From a checkpoint of a small mixture-of-experts model trained on Wikipedia: a sigmoid router.
Below are experts of layer 8 (counted from 0) of a mixture-of-experts language model. Rows are named router (the router's row for the expert), gate (a neuron's input weights, with its number), up (a neuron's input weights, with its number), down (a neuron's output weights, with its number) and show model dimensions 0-95. Each number is 128 + 24 x the weight over its row's rms, rounded and kept within 0 to 255. Numbers have three digits each.
Before each expert's rows: a language model's description of what the expert responds to. This comes from a sample of Wikipedia text that the model never trained on.

# expert 34
Articles, prepositions and adjectives before nouns such as the, a, United, small, born, plus year digits in minor-planet tables.
router:148092112132153093094096150128108158159147126102118107111119121158105085102149105095120172137116101138096097125139126148114134175158155143143152157109148119123102088170129165153099137091105113117132132111100140098093098095110112156153157125156109105110104167124126096160108114118091133101
gate0:126124131114093145137137133130160124118114121128128146138132100113163157137117142158169072122141156083162158142123159105163089070107120102117097099126117121124178151095152119120146130156137123132142123147143089148144121162129151070138091115141147142177141090148189141125129133128157112143
up0:143133131110136119167185152102124131135132120143127172121105131146110158151137149169103151104098145122081156134121109115130108105094144128173105132123101158114086130155166115143185128136129108135099101115102136093106121093135141100150193155132124110132116130125162189121136104114096129156
down0:100167122116123057118138181162155144105137124147157140156124103119164154101113122121121141144128137124151142134118116120080131151111132144147125148139119109143110157165120115114127081149108131150103134119135122118109128134128127095113080149123157121175148124177085114154129099140207160105
gate1:121135139105135125127129140103144136080114153126145144124118138159102152158103114160167122121127152112217129120077145145142123142102109132122134116167177119145116193117109086128130118132136100102109141126139126168159133115138129084126114125131153105169124115148122120092145144117200118149
up1:178126115138106119125118152138147133139104104145102097097149141109064158158146101148149121172105112158154164089126156110144149104123084144087142165128129117087112122148098117128131088130137128166128149164128145143124141121103103118089116115157124126118118108142190181125128118108166138114
down1:116110158088139141129069107104111135130132117132146135148132106099122145104182113127106133128140144086113166084109167200124136163118099128190111154174137140124145132117131101138152151122120111103089127146165089142161110107132119128105134108163131116123135131165147146092122095133143107114
gate2:098152079106109140150164126136123094114151143132167142129122138127108185162121145160142092104130139112175159111134121131132131082123131120145108117129124147117170113110113124147133118165151110116090111132109111171164133172154161092119131112111154100146173087153108161123138171144169142155
up2:139125142171103093135110119115105139135160138106118104122122098099112080106111126140124140166087072131127142140140098127119209151124100141168118146114161152158106135164154176150161101093142100151168136123122108103110116094113139105098139119107116114153153114115103109127144108098143139116
down2:166101132100120128126116128107095114118162108185157115138129151092092142137096141091107126153155104117101168083142141169158121104157155168112126139138099143138101096155099121160160121121116138141152175131117112125111172111114120120178125157117110128142172167140107119122129149086133138159

# expert 63
Digits, decimal points and pipe separators in stats tables, such as 13.27, 1.82, 10.6, plus a few verbs like found.
router:152091117133155097098098148129109155158146122102127104108120123162105084095147110094111169142115101146091096129133123142114130174157161140142151157107150112123107094165127162151101142089101112113129135106103140095093096097107110151152152133153102106106101158131125099157104104117085132104
gate4:122081125117108164143165112154136118125130124124133148150130146107146165146101154142143107108140144118160133160105157125118087064099127138129130090154127137107134139121154085099152109136142129128125112146136118159195108109137156072098095118130108149148145148112152176136165179121167143126
up4:079113133138144143162125135124197151125159131115184092113115141142117181118093087156114117121116130092116102159120098099159144137111100102117105120168081115129143133119120122150109120119173114121134111117134123130148145132125123121173078140121113153129110092140167095107114105092124158160
down4:115159133129166150095141105157147115128134109120168088113111123116105146110112085138121165126080103131078176164128118085108146133136145142150146122113127124130164088144137160117130164141134158130120160103137155119093130116081131155132113121125124137129148119059091133145147087088105123092
gate5:119168136151144169145154104134116112138137120139125114148123145134105139170103144143139120120124139117110138134116080132127166055104124103085104115120077120144149157125094107150175106120140105130088124149162109176125130153129124098136114129117143145159124077124111141126129206126163110149
up5:128105131139108125151114104134088167126163145103102130168112130170087079185141141149137093121124119174106125129161144134094111113142126116146144130159104145087175162166161134140085108148137098117125133127111154100134162180106134108163151141109141116123097130149145122140130108144090117112
down5:152120091104183093119091159118141074138134148171127109091116109097126142092131132098160130187149121136163096132132163113145151094140153104124093145163125136140121131133124139126191150089131136106140124117137079161161125107143121158141157092138123107133100124131111117108126149136114149100
gate6:103161160160142160148179108091145135122132137119147136139153119136157176176097125158156105090106147121161115139141114127085109072083084113133113085114111131151135136099129117137117144135131144151137169126165141144134139138110135090142070114121148122117148105122128107091148138106148095155
up6:155160087147138135130112140149133094098136118137115147112179114134090116107148149157153131050078168098117091115131113116126108121140121118120126133157081121188144142124122103108118155117141115145090084121094113162099106136129149110116127159142154142139156130115094148106138127097128085129
down6:153114129093130090119091142148107129115141102096130132108139145127131157082081125107123160129132175146191080157152133126142114119153133148140085180124113129139136122124131085117167114185139126159104107159127152109127106109126130103135158147099153126171123131149152138074130146104112147146

# expert 18
Capitalized first or middle pieces of place and personal names, as in Sal, Hol, Sand, Kirkint-ill-och, V-id-ar, Th-ames-link.
router:133112109149114143150154138151156148122114073094112145122149109067140126177161127144120128136126122146158131122145103119129142125169081123151122105143157090136124095120123127089124167139076106105074147157124128147130164089087133113140080106142116131151118100151097149130105084110119115142
gate3:146093086156100159135159107159139092113083136154150149085111132122123141164145151152098083102129147118134163107144079124127144073141137108120116105125139134170076135130126134090136124153130154106150175135122113146140099185143132099109100120149122085127162145127113136103120149142136131143
up3:098147145102109158149144139141089149103085090172130139172160127109092149165097131188166115157133113111118095133143111113144120139129127132123092104168135152121103140098155162130122145147124125154141128090119137105131132130118108130136131148145166136186135098131070127176107143130154160130
down3:096133133126101119101120132122122131148132114120155090165156196115137130125157135104102126106135101107147141144112126119115102122132124202115127145153118096115143109136171149181132087120134158151131073134133134146144096095112119137063142111145112132127105114100108130131120118131065173110
gate4:139136133160107144114150153144143120115115131146121127166151157099167131140142139105119126153133125161169126140110118123108152101138129153072098134118154141102135162072105134082149132184100130128134132147128101175118095119125140115147089126118106108170156087161086137131092167180131144112
up4:092115150137132096183112117131151124140153165106121074096129117145148118106104118173134095147118130151147169107095132130110123126150104165140114122177124157103133129148110117159133127140119132139124121124137118140111150128156047130153146142168142122111147141112128093167127173139097136192
down4:129107123099176139127106131134131107158111186112129146092147100160147098118151177113133091159111107083141102164116140188130100082091099130155103091143133130154125146140149122113147138130114162157180124156102119103099127128168145160121138144130129162124088106131123122122135121157144140137
gate5:139120127154136178156104130134142158139102094109157157172158119150147176126130127113117081125121128120131132132128122129108124087162105092117097091153123124116127116120123149130107124087118166107092123151139154168109126120171173102108138073171122133108097154092122138093133132076113129162
up5:108134079100101116106115141146138093142158178120088116101140089090122136123168154141150134101139094099113118160125101117135111131135149161115154097142121110121131117104120168103094113135126099170110097100127113141148134150168087136144124111157098119153086118099102165147114185133115102145
down5:135115170146180141105118134105142118142090080131119154152138155116134100096113144097068126123143156123088133101131092105122144092165061117123080151109108109139106116129177105140109130129140138132160147150106132119130147108147135152085144108067116143142127132118148148119100138112141157116

# expert 60
Common words beginning compound place and proper names, such as Wood-bine, Wood-stock, Green, Black, Red, New York, Long Island.
router:100122085121120208117124111161109149117157108125143098160126128087120117144147164108114147153164148163169143093115109156102145138141100117139123125110142135098105130156135139106088125141151163117143170137111107137142170119149143125133096129148085153129106140140115162172163113096097145157
gate0:088116141100127174100135081146118139119145120126147106114159155150142128115131165100124131093146105135113118050129122142129102087160168106132112110096078140115131129120126107138155102134125148154129173144109108153179134132181108167110114137116093126131146116148121127133153120151181126158
up0:109132112102148085113097116162101160141112168114147098128162100119104159110172131150147137114102134105161161102148150152142143126098096154129117122153162081150112146107114106193069152133107136141121119138114127103146109118129104122122132106135150156178138100099183125137113133149106148134
down0:166100165122142126154152114106142111185114095159125103116112127091099110091113100132114075113113166103122152122144126162169127110099090115127116173162141112138116130116099128119088131113113154115115092128138136118111179146151166123130129132149125100147140179130126140132081162161100154141
gate1:133122132122137178190097098141091103111153154130126147117153098111153138127169137097093134156156173127186153135079157180091121108105150144126157128187134085129146109108096121131122127130116144109112120146117123158121114122136134138121091082102151135161130146146146145131138115105134127130
up1:105143134180068185138085117157118126117117134132150082137138122128102111106125143126106117100132145166144099139141152122126119112143129133101128086107149094105104102158124120150170146164113124109142102109150178128108122135100103090124146131120061084129151122130166109101154159134132106134
down1:161114122154165148189094120100140103161140155182135138140139157143130129107168137132142107158111132134135126166140161101105158068118118112143158108147128128090129135158127168131096178140142107103151145182116137145134138128122106100099127100098109147079124120128132157142091112127116110146
gate2:117110082119116151145166153131130117081164131150139097164082145099098188149120154124127131106134154145150109148114109118142137126115125140135152134191108149134054136112113137115121112126132140145163141115103062113114180132120135151145132135152127163123145125135155155136151146159122164142
up2:164105126147133151116141123114143150070094085140105136134110137117142113110152143152155126109178144105169112130110135135136107107093167153117104123123128144101106135104170118154093151123080183139148101174117148151168151133119146106126141129150157118084115168101120089133117137170119131158
down2:160184109139134121110115099141151112126113104171140087139134153162136114121131115114090110140126101105145097167139140134167121082150108100080156147120097143124156159094140122152110089102143144112086119128158127149100129151152082155088120111079126122129149109162138122131127174144156100129

# expert 38
Determiners beginning a noun phrase after verbs or prepositions: mostly a and an, also no, any, every, each, another.
router:143104121169135139102129169119138102096104165077127135089168143127149140132105100155136126153165093136149146128126108146114133149115122122142131147127072109102121063137099110137119129095158173139134132113120176168114121134112127121110173103156081132135101162163139129122173142103132120147
gate2:096134106135116129132105140144143106114087110124162115136167145100107103156123111138105113135154161151186147173092133153132155122090097130123102147121118157146100086127086127117136127141137125114121152132107130178131134136149089129082118148117110142131063129169153109131158164084149167118
up2:162093158115119108139142114140082144142113148145154121104119165118116101129151101172160114122146084121156137087129117080129072134121139106122142140119107141096119157095123131110150107135129130100173097145135106141113145102181161112159149129182156084164144144162136119132107154102119126107
down2:135164154148163178082150135107119126138169139125080179113130125128126193106125141134129114129125159082094107122111108143153118168104125150168136116145165136087089137149120137130123119134122158127108144145135118079120107144125115165121124114111139137124093108103122130124136089076179140110
gate3:140104168130092124116151122063158116126100145074151144126139164123100146153125168133125126106146141130118167128144112118118131090155108127095141134133090131126111088111163092098154125183133169145122140080139126156135127154129120117128152125140143125100080158177147151155140115155113114166
up3:101115118131118153095123130132151089128101147133139129124147146116116153139101130123106112112145103101094099138159080158110130171092148097150162100135134159107108086099119096125131130118127210138096147144109135143110146130152126113129089116077115150139098170158120098086164146113146150111
down3:150131118167123127090131072146104152136127138089160111150123165154136157129174135147085140130135099101159103114144146136116113139142104134141125120112142153121097137160135114149078104129118137108159135110168161160103108105139098138170098112116110114171142142102165146120064098161126106107
gate4:147158132113128114134120129125166107142095127159140145135198141165143115166138166195119122149140118122141118121135158098156139106123148122106127155157118099165145136124074103113126163127147145149155141133155136148102143091100139113130166113155115149134127121158152088091153136080157092098
up4:093130111147155153169158122141128124142107106137099137123135092160087144156160137123112141151132138123120116108117130118156122141171116169168118098152162142085089153139146151154094153091133110104148078109083075127114157092153159125138104105094156144115127138140170134132105139130120164136
down4:149092113121110113111118149117148118143115179113164118141165131135159143096151133130094176115091137101156158115119108108147121169102169134121108139145103153125145128124169092051166140141076116125133148105092137134148115127109148128123151119122159141125136167161141142189126118114123103120

# expert 3
Mid-word pieces inside non-English names and places, especially Slavic or Indian, such as Laf-č-iski, Panč-ev-o, P-aur-i Garhwal.
router:136139101108085179157143114106152113165093091115115189118117144094129125153141113124116083114140139115116146126109110157176081137125114153100148158144132137180111086108138104177130120110136103133098135149173135131135119114136160088116148145136132109159105142144108156140106154164136151147
gate5:145131154124113158115133090127155103133135092135129150124125122123146145109163087106136096118152129101126122177115105112133155125102121163103127099158110117150152119105121075180176075124172150110111164165148113124141116143137102125128170108122139153181106135137109194122142147144139134147
up5:122100116121151119163120109137088117112144097146129090133115112144171130094191188175145148118137114121111114119138142129144141117130107118106142105076163082148134125115105111131113125145135105157124087143090192129121131126148115109187155152139149170116097123116142133157125116122114162145
down5:120103125140161105115115121090131131121124063146148155131149119133163143151154120122115156114131159123125124143094131187133128057150117114124140119160123147123141127127071169135143159129128162149160119095181142167119125180117125102120189142130154158137108103137144127139110137154154140136
gate6:164138089094085149147153061143127127114142104123093131135170080111138140155135103127169135137136145154141146105143109167119096168151122117129153118161109173112135132105116122142138112082177097121138146147131078164134120128146137155131145117104151143104130163132144157118152159126118161162
up6:167174135126144113150124103091102174129162117106132126159116125128111153098135084078192130101126118149158120143092136135168139111123151158100106116119120139145166115139123119105094095137119146117079138133086141123140135126118140151103135154127160101114120131161172126114137159127077086101
down6:151132142138153119116119104142142121112110160142118144081128126162072133123128152145144123133133131159165093122147128103134122075106095095123140068139094168150114163098139152130141133134149095113128129145128131098134163130158125174108138132135175110142079101112075101084141110141153102156
gate7:126123135078144118125138106153144096106104097137134167118148140098113102134162143110114107163120140146151161123082117136126109104144102139073111184121123151160142154074133096144110093159120178143108133162127099127158128141133143107114132103104120109158102135153181156160154136157135148143
up7:123121168145136109168135173128103135141091093134134096101132102082173143121159128140123134149120144128147102085112116101104133133148115123160115108153148155118113155153129117127130112075131131171079132127129109126135150162155121100124140158104091115118177102086103100170143102089120090147
down7:141140100139147142131143133125094083145129139168107128093122125137150126095105150118144108140123163134123129130155102166109111131131076102101081120151097111134119122095151108099168118135187118102109087120161135159085141157085143129116146131103157094134083111100135158154122137161170115154

# expert 29
Lone space tokens right before a number in tables, lists and running text, after pipes, semicolons or words.
router:149140089132141138100163106153133133145165156179132093102122144152114143134133094122116133158159108089110142126142101119163108124142127155141071176176122149136133133152115114142114135128146125152086132177092116120112183135121084123134146132156140108166071128120172130127103106120110115113
gate3:144139101135128108135168137083141123120110140099113134137087129137139155135100139109118089140148105049144172146149114109115102094089110153161076114169117138150127128083105129125167129123165111130167100165132103136137108136115157118127134098176122133112119147142126103112124144105157091157
up3:120098150107141133157104158122120146119129108110139143113133149160090142121166124110105114121101142166116114115116083142132126106165126162152111146145128110130118172091126117102111071138116132119105144080117132127142116162167110085156158094124119127112120104065169125180103142136157137179
down3:134151137108150088118077150109140141121094148151091188169128139139186140150103160117129120169186119099131133118146155117118089128136154141093131124158111087108140150131135122152142150134121110166172101118151114108105120155090139127105163117139147117119148121184105114116108138112152111123
gate4:118130119112131115156107109123177117132159131160135107142139127106094112145092113147092113076172126127163156099140117154108121085099154110182062115139104123129134123133124097147127131138161112139131148173118141144102089177133128111121152122151158168145138151110151143088115092125124089147
up4:113107116134121076145188075153127119123178147138112111094164165125126122136141105156117125147104132121110128115157078124102116133141100121136126138146160158136120118143109125114107112127168110121108114110109072144105155134111091131130095157116123145159178129101136182134081121118159138170
down4:110147120079176139115102127104117095124107139106112048146150121142120107125105113141133116127117127143142093198166147130163141140138141113146140171124112110147151137124137130115135093134088152141128122133145112100109132174120189149122117095122112106177138087155096125110113141137113144162
gate5:110132113140103106136172091113134098115125134148117095115138131133139132119086129141076141106105136118138125133113122114121100167136134132085086148165129100164116129134126139136136205153114114090114168150118128098124113134133113140132141108149137132140165132093149193128057119155144121179
up5:166103127126135152146167153122133149130138144072144111143115087146135104148110126142163122177115134096104094147109095163116134160099132119174136121109104079096142118127079116166080107144145108160132134159119137125143115164104119099123095151139111124128105127117115069134143149103105166113
down5:149135069123074131164095096116152129166129133159134143146170147152114189118173096172142133130113171180132161131136113130159151119128127108130126181143102120121158144127130120143139118098134158126131119099116134146118156154123130097125128091103143111152085129112126128102141164123131139080

# expert 31
Syllable pieces inside personal surnames and place names, often -all, -ill, -ell sounds, such as G-ill, Rockw-all, Schn-ell, Bl-an-ey.
router:132092118118120092141135148165120117149118071156135091154121138082115126118106161133148068117126130155131105129163090168098154143100131152111149140137158119101121094085156170119146121126168124097104137128158114118137161110110129176150107100147123138097105169146138131160146123135140172117
gate1:112152145107146164137152160143083128136128123121088130144098159173128149128110111139145094083098171142148114132127145164115129091077145163130143150167101125147150098158151130104113157136122138115106132106099091130162163137102154112182130115163150117118127172143147163099113118161148117115
up1:117141122116158116133149113131140094167157082154146105159084170126123129129080148096131120137137136093117154129148151168149119107074111156089118155146137153168133073110122164162152135167161104117077124155155142119167126094127125111114140147127130131154100137149129129171117119147126132148
down1:134087136165170163154114101151143123107155147079081128097141106118110127109152090094145109139131066130138087133133130084123110115156122128123124121065128098162102110129150156127150151148106134139149136137128106130122138157093156080159094114094126147151120107139103143127126082119125122103
gate2:151128090115122130153158105129124099111103169175161135093100146126084141144094135168133096105147122155171139133130125176110150105082135077090149119158148149096112124119166162140101155145131145105139140130167113105109122117140175104110109144165105142128146115133104137129132146145163164125
up2:116130134152138096128146121116085087129131093112141113098109170105181126136121115117131136100119153136132126091135091123133195138079132139096143165117117115120157124147115101112096138113128096132147136158138113074171097176093119158117119123168137154153113083136120138138127133185121134113
down2:109133137164192157112147132141142135154131172118120138141161122126124132129126114133118090110142136126158167176147137119149084167119093124144124090110134150123120113129125142155112152157151169112184105104118136141160135133112169183110097146118110131111130131091057119118112108107164129157
gate3:101153148109094128151132128140125159126094095121138093171156131100136144179131153126131078098173144123125091157135115176143145140132117139103111118153146136140103148071119127088154131118109111136112145171145117110147125157127151132126104074117141156106115186173153157139121137145137159127
up3:120134113116123100171133145135123191076110146155118181115113139155144094125147155141136139116129085119115122119136127164145123072140126115106163159142119121150129127125093118117111152146081139151084113147108149148119139134160122131103136147085173151132113084153097128115150105124095187117
down3:096177126127147116097141141066103126129131113133116113142148126079082145113109102108114143122149128114139129168133133143166138116082165120127141071122109150154143130105154139158166165128143171144122138119106105126134109119122124142116126122056116118143134152079147115120121116098173174137

# expert 58
Blank spaces and commas inside lists, tables and score lines, such as empty cells, street lists, and vs in match lists.
router:152092116134154097098097148131110156158147122102124106110120124164104084096147110095112171142113099148090097128133123144117131173156160138143150159109151113124108093166125161156101141090104115114131135106104141093095096101107110150152155132153104107106101161131128098156106104117085132103
gate2:134152099127107181157157118135161105098139126143138151136139117138140153155132126144158094143137148120166177155140121119159137065094084133132122110118109122098142166091117091103134142150177148127100117147130128158146113148120145122108131126134118134138135093148127145086162147106197144172
up2:108093095150169110141095161138148134163081161187103196125105132072142130081095122180115112143109089134141084152139148103146127114127138118142124123149116101134143150112114105097143131100149136138103099120100132111097133130131106094159120141095155146098143127120136121131139144146129145140
down2:137112157127149147130137139143159165187102133146118121118124126144108158099149149150115087097128157139124111138110123135117109146165089113135149099176098102125127159070135115117145105150102163156118111092169096109150106104105152131118145188107114128125184123177117128114113139156134144125
gate3:099165128129130157189127127147137157141122130140137141122144164116159178155115133167127085131142147112172125150112101108133114067135111104111132117163126135127125161105122141127119138130186128126144109169162132186182119167153152109132144109127144119132157098119146132121159154155157150154
up3:154132146098135111119136121123116108123111144145125088126113124109140175162185125110161102075129111137049133119174097113173136104105135182147143095128077155130133125091121143117150123113126100140120154110108130143100149164116150120164122150155097135135136123143110139153152082131141128130
down3:112111152134136157102177142111139130153106111153138105111153135134145106103088169082125146169136113120116134121128116146117159131147097133095114132153138113152148126127121144159122104181108158138095138135155112144159104123125155133174109072122121136097139122089156124167088120184175162101
gate4:140150093154150129161117098150159104093151119140144118127074127111147153154110140117148105100176099131151107098114084127121119108126103096106123130106119151147095128116151113112136132119167140132116100160164136194142144104156099110111088129085150147132136110112122117094171160137179155133
up4:130121084111111123096097110140103092111135139170107150123130178133155159091166127145110111140154116117138126141138096121157113193151142098104098100161161126104095127105138125124093108138155151140123140174153111153134164092143088164118096151109143131134114146111168158135155156132148108110
down4:114167131186139129145143141154121134100124134124166122164115128164100122126125139150177139112142132166110084121138122118116111111138097138108108145162065106099138114137098121091150135159120119131148146092057113101144138126156144142109081149105111124150127116136118131137148180119104185117

# expert 12
Blank cells before numbers in pipe-delimited tables, digits in coordinates and dates, and the word-internal piece ir, as in Inqu-ir-er, N-ir-vana, he-ir.
router:139104154050148154121168125142125139164103098122147098121122091158107151136168155127116159148123134101167093143083125124162115145080159163125116168156122152140163153133115138130102097119111143144094126177113133154125128129100134164133135093142113123134127149122166123112114108134146155091
gate1:108128102110126133177165128158103139145084107114134117124147133092111161129109110113117089146156100152181151126127125147118100096097153126104114113131108136128142122172109125104090152131125121126093095130122137177120186155123159160127121108133111182178129145121134106165122152127161131078
up1:082103147145110124121094146128119119070113136157168139068143104125139111101109095105162125172100139166114164140130165137111123091144142106147132136127072117125158111123151103129150125117115158192115136158111086139093158107162143155119117125121111131115151148158116140127116158103106131141
down1:137146126106125147144106134104110113121144119137125142118127112156131072146128125161079148135112114158111172070164087130146124135147111122151095080100150132136121115138178119142072109138122133141108119108116144096097146157107102083181186129146138179126155118145153141129142150141141127137
gate2:112116147127113132137107109139146138159118141125146120179135077094160141176165172163165141148127154080145092100120125119124132162099136156105154129143113165135171155100141081151125103111113140104101142131109148167148173133117135126106109135139146147096133109165109120100136129122165134078
up2:140099107181109149111126124144096139098155157087131147143113133106107170087095043122153144117155138156131139113136106116169137106125119151112122101108109131134127115116133127141112064115101102100093150108085146134125100127132127094109125157090168118115097136156129114114120127112103166132
down2:147088158151112156124143130085114098170081121138159159138076114156157155136139137130134135147113139091101134115075096130169100119099188129088110122117148132149139154117164146091122121108144187104122117164120152129132139122125153152104114101130125137142176115136116096119138100126150137133
gate3:130056164095136114169163087144136082146138109134104135148137124161077123136106148163134109167137116116142134130092102098123141077131123156110138125119134173134103143107149127135105103168126104128107145118105124134123176162095132129113109069127104115149119132122088116138123151158132144159
up3:174097150133127124103122118063135164087129101142078094128133125112110161145177129123164091137135112126117097153136108112181118111143142179147149128154123102136116113126118152137142143106130100116164094156140185117113116129167082144128137112093120116132127123155101137125146141105170112146
down3:133150133148105130144116130149098100097123162123123122115118190103133146121113116143136127102170149119099135126162151105139106137184150117130129126106140104099121114131146139149133162122191125147141130080065143154137100113181146163142083153110116107114144135129136176094137125078140146107

# expert 46
Short vowel or syllable pieces inside words and names, such as en in weren't, o in tortoise, Sa, Ma, ri.
router:110099134098120165096154164141141093103112143149136140142097156123108155120114102084154157107110203131116139093123096104122145136149158163118136076088075113114104122145141100121138103123111104151123128132149097125128126109089088093152164135144123119124166148122137135122152169104146134137
gate0:096123142118114165153212159133136109105121155138151153149117148090104149099100127154167121115127163126109128107128090162141128097103149145098103079111067131118110156097125114138126144110118156134089152197137120123127116143100107128105152119133127111114148168127152128142150135108135119140
up0:126138158113152121157103080132142152090130144128105066092125166118111122129143179172153135139154152143126147153120159160092118112149118115106110161140138131117108139125157138134165152175092108131140116092158191167140148114148127107146138121142110123068144139148098129154149115131126123147
down0:165095151059098120144118118146155109127160195144118141131117103156133076129144155166104138121148123143117114128119161112167095154122119130163151134129142115166151148107146130146128139083145147119136104109079115093118174140146135095137091129125141100129178123111163113117149114156119135135
gate1:075125140100166159094172135137111115128108142116068175139119175126146154110096118109163104119094153139129089101116140146135151089152157118117123100122074125094142116121145141138133137130167145103111150153116107129130137105151114142092183103127123135176133128126133133151147140128164130169
up1:122109109147142149085145139136177116121120096174158119084145155138130109118130165142127123160111139136119113103152108123138110127125135131113130105109125168111117139142152190088123093169156136150109096097114137136125148103143108156088127127116098123143141114062117124157149143129170083188
down1:129116135154140097136135148152119165116171122111098151078178097124125127141086107120121124112108099164130095102134141141120178055171132155171140118101138127132128120123107157136122142108122146127140106134104118070155113099106193148106163153156116112153109133139129118137127106138154131116
gate2:083150106111109148130108112150173113127113137166132173129090153152140138125144159110114138138126181092142137112137111138146119147144112151130125102151088118124101168131152094116183133134157114151159135136126110120114135122114146074123143138121160097138174182098130189113131169102146119110
up2:091112160104084131153117121122135098160104138111150164118125102141122184116095137122113148126145149133163145088097156139119132133086180154153124125159151127146115105118141169096169091083122118175102131145120140160137109156117128165138110088192126136128118144123145160124102125119129134143
down2:088143107122175142117164111115131137089106090122167156158099110126142132174118115117142135126122162145131110127155143120103116076166143136137129111152133146155154126137097126113115120146097136168121111122136138135116136115171152109136185118152125164174171106121133084169121120129138058109

# expert 35
The word the after prepositions like in, at, of, to, and names such as New, Los, World, as in "in the third round".
router:124130148132120110159122100149117111108141138186089110108121115135124122136113170133130098096163107120112150131096140165090143143150085159130122139139124121154109143121138083049132130099132106143153165122116127164119132120153133132156159062108145139145126147145127108169080142083104133128
gate2:109133184129119136118116141133121103077161146152103134160109138120126170102133157122136092104164104108139138147103145146117138097105086126182105125166172130144139133095151117104168084142131155118162170154131135145116139142128173142099157084121109128139113101161123124077115131133135148101
up2:128137155132137144117135134131120089143123117168112134133148074150127128116166182139151086061130106127098144183146155129161162110131100122097136112117144118129082115132116146145109115105151114163163145118132109091111139144117143109130102132132130122154124134122189066158171104134111108127
down2:128140120129146113136122154115112128132120129141131168117139108146089142135097154109177117159060102147127127146127109119119123213149184150162181144107158142112145119109184111148123090141114132132118109152136142150129116087099100122160114106148118146165150157101117103118108138133109117121
gate3:141140124114162092141135116151155140124107114141125150098138159122130109115126078122167087133136195187111084133118115107117112109113127136109106109144105135143126135122140091081158160094096156148136094097139092146140172121107133141168134109088157129125149082116137136170097120123126150112
up3:092108176157132104111079111155127113164151166121130119073172124102108146112110111127119135119127126165145141104149118108133195137090147145174150102137098116113148105134120119078114146137114164124176163139139116149101115139120133115121111134102095144109100141090116116116108151137162094137
down3:126135110123131131128112125127120129095131104111167159121098150160140168175168127121114139111139095121132116130155107134087111165161103067143099133157077139137092105118116120113090109118143166136108094110154114142113139118174128148092105104134078128113126114139110140182097167142109167135
gate4:131133140101118121151158079126113112111109144164127105117121136117125115105106151182152116117153105145179126083137130155094111097134131139110096100101072155143140134126146094108129118112127164110195128155136155115137099107144141121131157120099121172141129112095169127128162186111111134157
up4:102112138106140137155112112160090171134119159146092122145163128089115131091090131138139120129147133145147162095132124146116173133118146140116104147151162098133112135142108114129148120125184124110141175074116124125116130193110154119096172121116152134149137107143138150128148191134136077145
down4:112086158153098107090101139090150116152118120136120105144105138141120166073113112142106132176122103044152123120148096097120132119117131125103116145137141119142103111122136155130144126126126093111151169141138144107127120088079117133115120168126118124129132088135133153129103158096069112167

# expert 2
Mid-word pieces of Latin-derived words, often right after a prefix, such as comp-u-ters, in-ac-curate, or-ig-ins, gener, unc.
router:114145116163102149098183160149168129093096156120114124153112122149115203086137115130096132126124107107142126113177116096110163129131120159163140090150116127102156163147135130137145100101112143171159087140105150096117111128119131141140151136121134143178143118097131096133086138114139119128
gate5:131161127133104178102128150140150106083122118121148117116141146129106182123119095127118156131111140141150139087145137098175144101099092130133123076126097154132129170104128121107157118131114124150114119177125127088131094145118104159134140110102108110203146167111145142126098162155148144104
up5:103064100126161146144139109099171156106159109125133119111111132115123140111124120140163149128132113141089163109128153158153101170102139151132106156115123146148153138120167083103171140130114101137181091142112157135140126098130078136154128128100133123086112090131172101159124143104126106110
down5:117116078119123138148088109150155124114162162134095104089181110147093137136143118164128132107096084154115114138115134107113180105113128102163126183168147150116128138153111107103147116110161129172156132140130155084151164126096133126106144122132092098117149119098128131153095139106127155140
gate6:097102124170130118103157166179135167087112125140092120123134107132149183105131142166146095083122123149133108126132134102147168112090146111149131090123118106106183153143121137150166100126135110139143120151082152157155150170144116127171133117137120102109154116141136147106111138101168121118
up6:139127131149152151123143177104161086117162171106082095142125124136095164082128157150134136110149115084158108153152122085173142103160123152136146120122118162139127141113124109147120132132131167176140123112126155073166110135139143170115090161129143117109150098116145139131121107137134170135
down6:124104148150103123128110165087100115134142157111088138114073117121099142131152109082119110111138156126146116171095152174173123075106160109158148100183128114125141123114112129131128130096134118110132081137111157117110098129096130164160177126133130122128129152100092110149105149139143098123
gate7:117122100134078134130161136138108093096128120120099140204133087131111222106113136126107124119122150118143114128147120137123165110110129171134121103152077114098148127141105131142143096164103142148139110156152155111127083159111111124115145134135131167145100138079141133129135116141134145149
up7:151115161187135127175137130126089143114134132112116109085117096149099130140170171135141061103095105099160113149092090115151100141105118156159103111108165126103145114140106158121114148173086134116139126157100155123112133154116132140160118127119104121104178107119125119131140101139144128123
down7:094163124100142125107125097098140133088148135137085108099133172124099088136142130148147113109127166095151099148137110194131133149125099115111126104115134120106139110190131117161150146102120107155098112104157102134138121092120160108113094156155101124114163116138129172133150096121103091101